python train.py --shared_expert_gate=true --init_std_router=0.0211 --n_head=8 --head_dim=64 --norm="rmsnorm" --norm_place="pre" --attn_scale=0.125 --tie_embeddings=false --init_std_down=0.0 --warmup_steps=200 --decay_shape="sqrt" --steps=3906 --dataset="wikipedia_en"
Below are experts of layer 5 (counted from 0) of a mixture-of-experts language model. Rows are named router (the router's row for the expert), gate (a neuron's input weights, with its number), up (a neuron's input weights, with its number) and show model dimensions 0-255. Each number is 500 + 50 x the weight over its row's rms, rounded and kept within 0 to 999. Numbers have three digits each.
After each expert's rows: a language model's description of what the expert responds to. This comes from a sample of Wikipedia text that the model never trained on.

# expert 7
router:365520474488404454425485462447626462446382527537524601533573396516518492486494521538539502482587558455475528565504548523450478566529469490577522496482440483443504562508504540554450474493451514392447450415577503504459539509550484392489491513504524539478507477428500484525464439425507533522519551396520500455521556581438503561549547457511484554479484428572459569502515563554516503430574377503508551530476475456590534581571526591558483515464433543524530438479465523566492594488490467464445485541533474532450458455446534439443546453517401426502514517516490523434534433466480453455571480604496539520460543469518493485442463462609520513418507505487569504511522477550483526579519430445525491607602503615454490450521461546579561430567461532459458474594450598505478537536466578
gate0:528484506461525512444402396546538552392486434516454511545603502534535511431592463506562471607576572406530435466508500485544420492476535497454528507463508461467589510576510482525441498491553566526450554483542602547443623447583483512525527536349567516473569483478491450562472541464570514534512516506558558408539505465508535499599456514633575441558511487496467500463604570603510446550448479438552417521511519537577493409589498480541526534529531609475480497538471495494494563541466538525519368517528514417436545462441539593484506575525402568546534532508593525438455494524460507484531536529515432476507441451465464487420446517547463428498495495499522472532454535471521562465525462501485486594503543521478490429474494559518448371490449506517466485496398540484464491516431514
up0:570443523534464441457415463536479564448562477496526549478438432517478496516443527444548466486503554504463578509453461487429463530482456491445525594452488391518504541544471528505609400484472474566565532521522431443528440483503491471532553441458535515419530464424482497456484536455476504507557453522503452556466553584438463490501467522568451404560486477612513526500438552480448520540579566485514541492531505601494499447566412527558473439496463490471463518468581480455472561470506437538497518398537448447536462554496533459556662543501520490567461487483469612492502467466531453500618543511510396483495601423561483431486520506495542451451432430581444489465426449500532385460483556556361428502542535535517555550434558509438479452563527650502517617481570532500525487474444521
It responds to: Articles and word starts. The word the, plus to, of, and, and first pieces of words and place names (t-arget, I-reland, Canad-a, Cinem-at-ography).

# expert 3
router:497517534532629472499446464535496518457477464436543425548555474534566484463527426555472437534501404484513504534498438441534505474512509441513561459484570556604359497446446481440505529591565550421460435548529435503506449510450532595499470509566544574498571477543426467577529495508481448569546534542415499546430506415563518530590530523505536467524586417646443468453532448515588500505497541471455430446523513515457396527566507375471508430507505414488458524427535552563439474498520391525505516446541470556478431575562494513549406465523504470484396487583505591426482412522450562479496528444461526523418546512524474472501546464420514549545508460511470529488653463490490476499561504487455512554466574520458519431523525518555470471422488514458470527409496520438481598463515515
gate0:513480549511489593466535549575528556459497434475525501568400482526487444546535494533546349425525458443475447499486582473623513452479527444436475548462553479507556488495434494504446526513468552507425496508473400437557545523438464564476502586522452475471531446510431475479560477559503547550508440540452491494455539408541456445558500477497530485440554460516546494419473496568476436490487509464469431510521584540510566522568445453513507568527571370509437525532537594438586568468558521456484481408560426447450469542527618535527477478449566567526554495534516400523475433566575367473566602518461482456482612453511465516487561461418541429464516526355434500509578487510447423517488454450435471551521467461492420513502492531444457398435502504509474432462503470517470514413514502
up0:500541490510523445424511490574443460562451465580577537411468508547504490561508557453534580491517488438485513542494447464486458535521513518511400578516531450539466502498525508544556505475483508587522471477500543536488512528516380472524573541534479401487478567480464615469514398485521359468420601486451462501524453387581528472435510461464414375513493569496563549542416538569493441543539510522534445389430554559513539577467449468382484415485440544521565445481554533442466522552488499518522537536488454492444422567456530453553566566573542462560494505487545480397518407516495451541446410513534474510540520512514575504449501531537557442469354503568524427600399528467437521487477439499478491538560430537577579488545465486559459472555502486532508543455466469555536543467458565
It responds to: Syllable pieces in names. Inner syllables like in, on, ov in names and words (Ukra-in-ian, Kos-ov-o), and word starts such as con, se, De.

# expert 1
router:531450519506432542474554425444527498611554483485511478536483558505526436495421493493446477505564393596509551435534469476460513574529456560503510542474521611561600432530586487492435513454522510413565478559490540538473501476579468504490532397451504588485563561479516521488344455543530502440573488518515504496516519444499545519465471570608549524501462476471463499539458475476596550522462544569592522473493550531512454478508532502464530563391489593524486517415518460462564491514502590537460526487574426561448527500423487423547459382396472496505528473441523494392449496451467456522532425559397508412564471466513479491507477503475539435555432602492508426547432453485563487461550508621597527526442410483577480519571532479541472509549543490490545521416557429481598468536475520
gate0:402523508503441510441527470497384524512548496497514425513493482457569569443460437473473525582549545514570537432511480502465495578567582462502545475485478561506540480421631489457535503509540534445560537572512569582517532522535494453544583507452590486542550496493472489509433493577463597482466492438514506534533513469342486500457450502548491491444602550440486466571512508607520474438566490534566552530458430516539465545565487473560461470539484576408520485504547534400552439516556558583511488457514490513491468530458497544525485386431447480481522482448511395425612524464519501486518478566575502488478517537510492575498462411443513488553382584509478414379506391578496484531511568546476528454380522514402449465451492541563519411510521484508469466450488411466595557470480528
up0:524528446456455495615474572447375582597418576474516551549553464475526491439518467526564472427458473477448455561437577519526482594602452550492533481460563503521487469491466565544559537538503509515530466465506519436407442608528412515485523538530518421470619515480469429483526502461461519429423520474540582528488526570539463447509479392463542523467572384430513533556506433440453458507452453419525437481491507453565474505440425507460491407519519543560457462574407497410564488485470507563483510487460577450587533402509486468487533452517537481529523469529424410548626419562441454432510489466494469489490478448549528535461481498445522458513464535609502575472530560478461507566510547474511483473469453464478488607550518489503509543466533496535511645517490563507476550574567395
It responds to: Mid-word pieces, prepositions. Word-internal pieces in longer words (bigg-er, mar-it-ime, An-al-ysis) and prepositions of, for, by, plus adjectives like main, new.

# expert 5
router:470529433525462563504514565507497478482616491413493486432544573473488479542542548562514477552456538565500354444545404504472478538487490543527423460541435448511547570392526619586516493479463557585511611513489509444441468508451544537414545534459461504476532419487580548434490460507468456552499521537455524455495504433533482552404505464436562547511489479376588517598509434461506500467591528471504492495552475501540577432440539515459482437431495521533532477530562456437473554420470533537481479516655530568429544471512481575578488518431507539437556488490509564506512567505560390505523506450462517521544506444537526502473526500540511434526532533434496457494426529483478489530546476439508475557583592500488499474507622416415584566514525452554508566601535458404441498495444593
gate0:434531490506506527499424503640496444557507434459601433415473541459613461524536480531540473492497507533490523492573376527521449517483494449434462502461458494483549456440447399558531442529556524582622546506517530449403497442524508442492467483391565466552500515539473478552540493556460480437494496502513504475471467466509440579443499449452415521470447492460540488541503448486482485523595424508422573444535531574436529459474521529490511492460547451486610434602539563461522435472486521435517544488579500574423548464545464481512531416528461497487478458510440467393496617429442492583464543496464535529600517510523543507478496413500471544410494450526489492521467431449507571477572448510492457462487528470573520476553525356470598392509490480434381468472521420522493571460470382
up0:505548486476547453463441526456502549507561463558562501524505402473501595558512518408473439447517479478597501471487521570560500445506429546457515457594578584462514513608469429513541536501505551560509469503503472462508529481612490505537518481515493496500473478528516561485481560558447424496554465472463525547590566535462443447553399564457551437550577541567562465477444428456564493528476536483465423526518464600466443457493539539589516436565535509607485508507498457510525512585443568521538513481403474513474457549447480456384449499457482564510525515496514432433443502468559571515425528456468465425481500402561517452425462505554494583497451500502554419541628467502406491521529545449463434656402449512441555554500417460490554390559495392521552488451533494484440504421476459
It responds to: Endings of foreign names. Final syllables of names, often Japanese, Chinese, or Indian (Kur-ata, Liu Y-i, Saj-ee-van), plus closing quotes and ing.

# expert 0
router:492391436604538526455528635442573498416495439534555456443537458484486518461469540519442541545481565580582465609528511457437476552446531510553545470487491514444424593484511528463495471450517606419529450438525448380514513494485443558540466537526497407496456494535392520533486585481507454618539437541476506533474512538462504516541499524549395584443542462463583551476567495469486487524468518435447537513393494507502547544494455486508419452545509566394440496515529438477507581556541485565551491511459519469587476566599450533500494498433470524552554413466505465493443506542500559495452453475495492488472474507535498566590499520513471642455590452483544449492518565561456548409509577449426446480534520531602497557457539463481602466599490503507498499515419503419449552500424464
gate0:529528530546480592481485528573389499440465510492565501442511467568531594439448465520493514484548572537527435497512442362550454484381544616569451461510474515543522538458427443453550479425616526502516518444405443491545533499491459441485518514479440475463569447529491569542515488399505408462472463430493440554526509511589528486482394563548391489496568407475520542534483525522489542463520473493517455542480579547521508510537490512516408474544501512516543490540524516497548464529582474487543491555535558559581528553576469522528448460467470556606531410520496438419360508570458562480397511479491524519452554486457540514569476526536614592492493489552521444445498510516371548475506521469437467438507508461499479465528545585527570476468577509584564466423451478382438513547431511
up0:541548537600428505484518489521532385475411525488504510357499546559535542464444519608510408472454515563563587552519457441553547465585547490461517519487407547498506495475535525420515474560584514518511572499480503527608588519414511443478548535493450552519538419503446582573506448441586399428446521522490515452486484444495536481511484448539461549529501402481519434484529528485553433417539527535511437521605511560476538491553544472502475487534446490456446500442645540454544522405450561391397524455561538445493417444454488508540494464553535493521432584501526533451466480539504502538455510529488534581482480543472545556442544565418464463410583600450517429571382449536487495523592453506561540533510564482580444445473487460506449563495503486500530494539447435453510488510543539
It responds to: Linking verbs, conjunctions, colons. Copulas and auxiliaries after a subject (is, was, has, are), plus and, or, and colons in infobox lists like "Phylum:".

# expert 6
router:501430495528478544537423556488526558444553557466528522484474491518558493453548478469468539496472581524488520553474483563471468463521546510477428502450519466492563431485517382523601550585597530578433487482384544551547446457451532414387554535508551519531485444456506477452543483415459532503465496495478502562403519459567594437502479489524508479438481571547486520461382565420615550536508517516544505484559439499509576445584519451549607445454503402553535504514479494468463460411480534471491447547512419407395530497527553431482533506583607505525473534582535416535602484494534418501550522421472531531468410500473492464556552514425426427492426458484587439507594437482580505468506448467542488424505435439520501531490486540399486481456547497521548409509415540448426479513538517
gate0:442469495412551437520533561572565455463596532497519642447492542526572463502505550471500510514443498553418542514511509499477489426469451451439481452524495421511549460488523493419531451463520522517550485466511470423544546494564472490511577444537493519505557448513501510564415498501482519462564471389538469577483428541519438467497553405446534576435395491581478519424598550454468495501511548467436526495606524504429461510424478523561423520533517529364595500539530500498479498443548450513526554624434435485500541472599450561519555495538564458527452505498556609459603513477611505486516533506516435543501420457468459563586517479620520450530460541435616534508465499570536494540486484478435500552428547571485418539487539414462495498436439511466596398564519527464455471478456516
up0:522422519436482541553493473550477559498563485459522513502514411565439397437443474541458470550539576474520495482487547389536430554483464517424428521542500535580451443500484458469497469480564549517521398416494482616545487548461489515548497544608557609545460522523524522464381516573532527507412514604504359560541532414619435545546501439450524439578421427509520478476538532581448413447434499497485465494502429495522451602381485473540484461515489504378510507500445502522531471572485508439476420563462463528491520526502490565494538524498507482394463444489462460444487481415551524519478564555508459614554517489495491523482594508455542508435545486415502472513428436521528522583474458473481590430444515515522476438510518464531444568418405432471431488457518511521514522468525580
It responds to: Hyphens, periods, pronouns. Hyphens in compounds and list bullets, sentence-final periods, opening parentheses and quotes, and pronouns like he, who.

# expert 8
router:522567458479467450533495488568419394484445496621577430562563653430432480533561459515507453532549517460527574462386527566467560515475575566518479490527560461408531550525522571547556435463494546578409484519577398518475564552422485524429422487520469421573487497519459526428566464462453464524527527584495515555464460496546573454477425552514532447529483477482462499489488530549485368469484456580493507533499388557495503548525500487487497529521557510473505598559550470583482556519517495438469531500430506601573475411427520489533454562414534549499525445573468445530591462537491571558507507473507476530529450455530509471463519502539538427492500486571514547476559547454560445505484466512528390469510574452461463540595439542431495519474452588428508406521540483513562437524398473
gate0:481585532395505458542514441475409487483511494592484521566474523433457422507565522536544485524610548457460464457422498468545499489461547578393482413490521447484445573498562486457563530425497467501507436473531517437402462493486466504526412497488522471493482467525514528556470479554487566496495472488476452536468419490589521470411553374464501530462542475478536490508527546529435469491565513519519447560523482486490445550373528512499485523521569448447496487558434484503486468445571553482427492443441433550435410482436522447429565475488609429565438438570482614521536475531508588453512490417477541461494529498469576551578643488589448406552571544427527554524513625488470513518435506503516520381461581491454444513474531398505581502469529496404430499508492408510544518478453431
up0:546539495445459453463425525531438526600482487479523415506571460459499475518587483443511439521501534552431501511499505473492528523501529572532559493443537566495542444528491567482435578493494419570508556526505423462516546422488525481488426506528522523463439564468531494516475525599497551486560544535524550451432502570533571576461457472535465514445525502488517545524554438506384502556500492498424493512435565546555414526437523529458573483537517440447487531434505512461447526524554509457449542514479490504524479577424430585617429467451529507539482509528465474481421543433608526469564563518644579435570512511496525632472602433573464494521426526476519499568509562477456498582470465512367563404542461558549463518415542625506451513456466505429568571416479505571518560547425383
It responds to: Table cell separators. Pipe separators and cells in sports and results tables, especially numeric score grids (GP | W | L), plus percent signs and dashes.

# expert 10
router:478523448524587508540405550504542455543472539447499585502495485556514552493455501514483436546491520508562521465531489510536411495422503533482652591478536550487466440528561392495503530528407505543531509559498455481504495541564472501598504546433462467592547498475559480500470552428495440538494447422486442583517463472449396462490475536556495366543502514496568497554389544429434568514466454446482614518467481505460508526388512470502450579513501524516442453520463517418428486483481569574475509525476572509619451404563496482479577501476534490453415498505456410554416542485572592519455488564451493553470427528427468513558494500423594472471510485568440537545517471503495510540524490473495546532453414505459523542425533605450417436569515522462487494545483436593533397584432421
gate0:548596559527559456498476473523559514566510515486450444461494551504477503496487498544443469566552485495517506507505515593461481470523528579547522509475534491546489430466459465444454583474480473472517610495512515425576452545544459440550324422472451504551544400468571465541526475478553521503450480416470539539541500527456512486474491580516524411456487552413451414486480561545479494481543459485447489448406541610450483345532590563507495554543421456511470431568440531387544566576505490590553491467468435442474508508470481488466531488543446529471523508430593577523466619395486567512434540462465570531625547462460465532601485532499486525509587509620489508528483501535539523573464542510442499478449455474622409455545473464498515476535502531546515595479570542491569451449483512
up0:548584493592587509427467565444564523535536583502521505479507574493440450516487410602503502549440558468520512477530512598625547491463520497521456465504461546477514463538421446496565568545481559520454514664532452508481540461494485443576480534449448469501548478531576546572483502534501435516459476506530465601474474467470473533365537589493491599499446443495474514523513459495501456540519453594548511451494558485520470521484466461530484576484505412543450415441514465488534430462543420521566418440457469516508530592609507542441580517541494493470452454425569581505511527545415465487441509528424498447491494455421405458519583498463494547495597526489514457504561567554453454498514490525377470563346447467502473461454431428492491524643491501482456547431544522540542449474503486
It responds to: Word and surname endings. Final letters completing names and words (Castlereag-h, Valdé-z, brief-ly, Jerusal-em), plus ending pieces like ity and School.

# expert 11
router:494498458479471394525369456452427498535477596431552451580577464431507622498481505532453550602499486479517545531457514475547529539569519490546520455481545535402510528542488569578504465527526548592486482621513493521486470429475481553538454521494487473427492530551568478446560523591544488449581542475376412467558489491516518506469586523463473467602517410527561441552484471430510518497471478509513485397435541496570601553550456537469557537459467618443536591528526501481567450470531454472389494558484583561475517410525441434482461525521501478451430539465490450454457469492474566560588447494414570590446506535540456447453474497467560501505472458439470516505499553480521529519502438517532589543575519506426564542491508565526426502494482433376420506503537464471555444546503401
gate0:531482482490448582428429472584432597436530479456572499363533489533408494471407475451566512514445500433504491537482451506472574524483436540545580468425443503528465450494615545440524531484501610503507512457506484446455482499504539492427533466452545575486538459497562445506456512487457460507392523538558452511463503415507473524474518464453509497506524559505583475536542541468425403446568459547527450510481477551543490438550538472445485538517570477594385407404467575438516538493510572486433532580660472562521517448515494567539572465474544522496504515467455502433401515546504544470463503491516459490486464528376517402415422475569410525432516524491559486520597525534444520524487451532520449485570513569432527456447490495497453526533438507440503441647546484604465444470506464
up0:451580431471408587409550536541421539538557551502542530496521461591447504454505515504520566449478532380499465505427399443513465513492522447538418456501484524447477421545553495509521524429581558508475415420465478489585488498511513517528522528536468482463512550472496517473444490449537521487442491636445471462531480488495542486507484455472460434543513398485489562530537434460522455467459491582547454459523502445456550533578542431492548465523464532520475557427546515418530464506532366497525518568579535452504448476410481458548518478528545472548487458533513478505456499521559529444406487430533487460467532555559484447444485676569380451399467533466493471596428406424459392407474496450486550556471417449527547520550430451547592474470547556478561445587504573560466458453507518
It responds to: Prepositions and word-plus-comma. Prepositions in, on, during, and with, and words merged with a following comma (ation, ed, e,) in running prose.

# expert 4
router:508458503494561482612379509490385566448385529514457524576563597506443543525537580486484543518365456536506493599540458457444452548499532448471455508567431573484516439491489462531515402508502521471544465491564565450454469470566437528540483499468461453508639543499500552589497521530441417469470511509507549528505502605496468592485444538486404477485475514482505474559432520547590483517444445467546456512492459556489502498507528527513419540496504526495369499487601542499565428485479525529475593443414553483473469481579459544471513506445447478524501470493484466452540573522544565530549532374504457496514476495440452577602521569483500419469478465484570429517488461530454505431562529452522585548529612511438414441525578535456472456573448425548546493485499461471390505546546413
gate0:472481442480557468592600571508479521369407546463559556545424510506523501480525531518486480514460476501426518475508519497496413545503453500524497560553437532492483588497549493534578591477591465456557411330443525455485529573449543463558479537489514534565391454395445523470524581495485449429491472510570617498566508526498569479497519493491459554445421496572558502444562438500538513534542490512560450539532531555478501551438517516519485574521461572552463530453408519516563441453536618492461434458472465480495554565518538478549518500449474444488463584521399400517487578511554508452505479456477501662507570437423421534499450560493554409523512577460510412460491563515434471483500556449477502512555490533451490551495505560514448460487456543500488479425596577537434532502586449
up0:508488571579563564418501421491568484513500515550478526408444516555520467517462408514598469508444493502475503481545525539397483483549492515532514574548537489515467415479606485475432463543553506388470502504497426492531502631454476479477525529433458565522591526542426498554476435515513450540417487626531514499511556395535493426517456563522419490454403491477497473436453569488467542496519540389476491569419463477487506469594503481531472543523554515504438442457461484517574468501468545370527537481550439569481515554544552491481488499542578527441415476399424500497522436528549541565450527482534467514569506558503500537505526472485523611521464445399482451609493497502542599544555502556444528453469471578450507611527482523546605493521535482666516516521511491609520535467549448
It responds to: Word-initial letters. One-letter word beginnings after the, a, or of, mostly consonants (h-ate, p-ay, H-onolulu, m-usically), often later split oddly.

# expert 9
router:415431515471487534578526493520467556590592560488537536508547523536507423534559504558477536489558491492475375459573544528605548473587518431481481513533506428480550478469490471549529425597521469537524568524479463502478563422517489490504564535518480457458389490561481544424629511570507491524526460456480486480487523586462511472587618415494450570533431577575428514449431438463459425465524448522590512502433464470444508522348462525478553505424501501512532513425436467543442469510582522438465482498507447447459576479484520507539486551512536433406534587486455475547549494447420497480487492600560495577526456495503579526388394482613493577593596569499461499471505536516474472499533584483442477511458543565479544454480465497493502500485439507420575511453521487561536507492389463
gate0:445474488473493487547429494546491569475542457458523485499450480497565445478479467564510438606636568541465518462507530523573516474655508558562488495528410505444552633508546508567415469458424503459504519432509431507440544477555463490413540521543489481464512423513556416428577468433442523500479524572530528540496511502542441509519547528454516464409495511595395542555464529555454421478494494526569523528459498550486561512530528492489627434449525506525502500407510542503478492559404499520375557535607551529429518544381447473482477444593447561490497498471451418522509468501449542499519548531419465487529572460513471431366500452571471560479480453582543609572465490483454530565488497465464502358485528562480428429442565521526503491477465532496553479521467426491525491442516444
up0:518485490471491440451476456475479471549431476484455526487428498523485430561413478526479550452581577562499514488522539444489505374462555594429493494419469540436530523489443555528565487410484531475519438587411496394502507473465485491474436522516560475545544499496477442484472487493504567499502562561439414534520502520527467497466478428553561566491534515503514443504474497468480461511495460449508384546499557453577361516456436528495493557452491490536530539535457479469506445388567519501416405494496493517468561494474546407503524462589451545513540549416406512472504548446557451514572516401483470456536596420464464452487612472530549490468532479627407510467425487445547589551435459584485470545459401379493450471482514493494463426453469535444614468464447495364539505543567583
It responds to: Digits in numbers. Digits and number pieces in years, coordinates, counts, and scores (198-8, 51°0-2′, 1,11-8), plus spaces before numbers.

# expert 2
router:504557444422640616474452520468592455473553548525393504493448452527546519423471455472466504490473438470478537481478517467496517484478489526475527477552454560502492531493566524484475584470450400578475494487418398548565499468531454445508505438448505520464430488503537466495488447517479541499492560553510548482587572523559538580559511527575552494511495494575572432535568530477522490519497583470389490411527492427624432521453470478556445467542486562508541499547460543482506471579511437532514493443550542461414490605559575438458432543435583493484623515420478525602605483466499447445546585441501445462536492518508520444423523483478494583527451475607427444456395500376444436410547542558488543505504453509449535528515491467510536533500457537503469510570513517527534542434632460
gate0:396582468388527522487455432528494467473462561511422447566491506436517536451485516493546485476500428474479448471593477458588522387463536473542454520475490518474496577463519573587538470527480453519444499407504494520472620450411523488488535439533507565473548482567442549441470414563563535462418414561543502479487495584446486488477461449476460555526490516400583469488491452497548522465531462544462530502490536445485501403519537565494501477508538527498420452413454458558503476563543515631562556483509441521570481581518593475521470490522607402455535469511500501625541542512441499487412586546528464431534495398525549482508458502396423592505471518529516459554502457372470567485540388549486433505551486495511464372467435462544453516527523535482500522443567508597455528422484487
up0:561479563562461454558483509545538422501458532541423464592507453532533567499464485539538510399396555506491521522510603508476438546515475482483464478557485563445470525450485514556518528488549485494502517409512465454512532544500377517490450561531564472579510511460550516546454513481485424376423440542470447499476449533597432508477407524589448505454580581476486520474507441471558522521510451430422445514532610537579526370418517529474566544534509531505498490529571533474524434533502523472481519419478559479536491520548543529506468539371540497495520547446418496543463584554475516490522382442478441493499468555594432489543494445588527517493521425461536387403531500453444468525558435566530608396509485565425460494531498521510487470498494394610400418443490476442518544513537566
It responds to: Line breaks, capital initials. Line breaks ending table rows and list items, word-initial capitals such as A, J, S, and ordinals like first, second.